Experts of a small language model.
Size: 12 layers, width 96, vocabulary 9280, 16.4M parameters.
Experts: 32 SwiGLU neurons an expert, a softmax router.
Below are experts of layer 6 (counted from 0) of a mixture-of-experts language model. Rows are named router (the router's row for the expert) and show model dimensions 48-95. Each number is 500 + 40 x the weight over its row's rms, rounded and kept within 0 to 999. Numbers have three digits each.
After each expert's rows: a language model's description of what the expert responds to; "comes after" lists some tokens at least twice as common just before its tokens as in all text. This comes from a sample of Wikipedia text that the model never trained on. Tokens count by the router's weight.

# expert 27
router:459493532486531478536502469513476524487484485480493537570423558451526548526514502465568476435499499517511520526464518553494530552419465491541522
Pipes and entries naming teams, countries and events in sports results tables, such as Team SD Worx, United Arab Emirates, European Championships.
comes after: " |", "\n", "|", "2", "6", "3"

# expert 21
router:561494515514536484499528546463533538476506486507507541571511524461486540516467545447502512461445449522495503513472447473527476604479481453529535
Pipe separators and digits inside number-heavy tables such as league standings, medal counts and election votes, e.g. 12 | 15 | −13.
comes after: " | ", "0", "3", "4", "5", "7"

# expert 62
router:516492471494576458441437469536456495528489526467544558497515576517523527478547543524489497569498464499537525437486551451543466499429516501517515
Line and paragraph breaks ending infobox fields, table rows and list items before a new heading or section, plus table dividers and ==E headings.
comes after: ".", " |", ")", "==", "===", " |  |"

# expert 52
router:559491452463552511428534517518561516517494507451526452451504581547510591451523525533523444453439508485470557454488517471538467487455482467548520
Line breaks, dashes and parentheses starting infobox fields and identifiers, such as Born:, Website:, Coordinates, MeSH, ICAO codes.
comes after: "\n", " =", ")", ";", "°E", " information"

# expert 17
router:470403448517507479483501456526495544523501535516448529526544586461476521439553535505529500499539462484453497463431499529511437519502473501517525
First letter or short word at the start of a line, sentence, quote or table cell, such as a, k, S, We, Pike.
comes after: "\n\n", "\n", ".", " \"", " (", "—"

# expert 56
router:560592460455542524546446478486530487493546480515535467577446554467458502508514575463562559472486454507443492474533453532557458495482485513470442
Closing parentheses and the second number of match scores or ranges, such as 2-1, aged 61), and section headings like ==History==.
comes after: "–", "-", "1", "2", "0", ", "

# expert 14
router:497566513523488500439439513393523528470506531435561566528419560402469498522482477552513475420476445536523483497498512487527468557464460488466494
Pipe separators and the numbers right after team or player names in sports standings tables, plus colons and commas in lists, such as | 18 |.
comes after: " | ", " (", ") | ", " ", "; ", ": "

# expert 42
router:598558475459534450476459457527506503433572563518512519465511525494473464510530519481519481537488434488476528499517461478559462514473474489546558
Line and paragraph breaks after sentences, headings, table rows, or short biography subtitles, before a new section or article text.
comes after: ".", " |", ")", "==", " |  |", " ="

# expert 31
router:545525520502529533567450474566483548503455473486441480539373557483572479571474527493507477468458475522544505532546533506520442433449509540514469
Names after "University of" (California), and years, closing parentheses and page colons in citations, filmographies and lifespans, such as (2010).
comes after: "1", "2", " University of", "–", " ", ", "

# expert 8
router:460444506482470467480505465458472485518490488536467571535459519405466459515515540512523502501466523445548515515432573531516455503494484528437490
One- or two-digit numbers in tables, scores, dates, ages and road numbers, such as 16, '64 class years, December 30.
comes after: " ", "| ", "–", " | ", ".", " ("

# expert 58
router:542540507513508438494514568546478512521531531592480425597489527549552504474499492522506534585482479504493554463515490519466426552439493564491490
Periods ending sentences, often attached to word endings like -ing., -ers., -ions., plus closing == of section headings like Reception.
comes after: "2", "1", "eption", "8", "==", " =="

# expert 0
router:497528523511471476440483528501455492447508473549495509514474549464460503536503498449535459525534454560482423510468485467495456482486528534480476
Content nouns and year digits in sports and biography prose, such as lead, round, touchdown, season, games, November 2015.
comes after: "2", "1", " the", " ", " in the", ", "

# expert 59
router:577472540552532530493464503474526519491595456415532423534459521560496529428454533575547572436528494489519496503452468463535567439522485505563540
Colons, slashes, dashes and date separators in infobox lists, like Born:, (aged, – between dates, plus field names like champion, stations.
comes after: "\n", "-", "0", "- Produc", "- N", "- Full"

# expert 13
router:508551412433572501449458526465465512454472529452490515464513422550527478472513502413502532509503465460535564455476544542516466541468435575498548
Wiki heading equals signs (==, ===, ====), opening quotes and brackets, and separators inside number lists, such as "(", "-", ", ".
comes after: "\n\n", "\n", " F", "3", "==", " f"

# expert 43
router:479443452464464513416462496464491533523453448436553570536566529475506464451482579525534483445554495446537516485461566489544436519501512523484515
Hyphens and word-initial pieces like un, out, rec, sub, under starting a word, as in (un)animous, "out"law, Rec-onquista.
comes after: "\n", "\n\n", " \"", "| ", " (", " re"

# expert 53
router:554474453516473530569473501542405487454477509474519577458471470435437494503523470501445520534474556456456542508579447553519520490507442461445505
Pieces of English first names and surnames after an initial capital, like O'H-all-eran, K-en, D-an, plus Charles, Bill, Don.
comes after: " H", " M", " B", " K", "M", " T"

# expert 22
router:504505554544535440462516529536477450458510538484513497574475547466538482500429524525568553464501432437492494473466502491534498545449428451471512
Pipe and semicolon separators between numbers in sports statistics, election results and career tables, like 28 | 1 | 2.
comes after: "0", "1", "3", "4", "2", "5"

# expert 1
router:525492482541534448464527509543473507502526473480497475500497492470549515546527524586516493533478414482460507554492461554517481470447589458551497
First digits and split pieces of years and numbers in tables and dates, such as 1|990, 2|022, plus "(age " in birth notes.
comes after: "| ", ", ", " in ", "1", " | ", "–"

# expert 51
router:538454451528519509407521523495503473490540461527509512495507519504494550457502545505528505513499427477494567520430471512512463489464559525597510
The first token of a line, such as table-row pipes, list dashes, opening quotes and numbering, e.g. | No., - 2001, "O Death".
comes after: "\n", "\n\n", " in ", "| Party", " (", "| Year"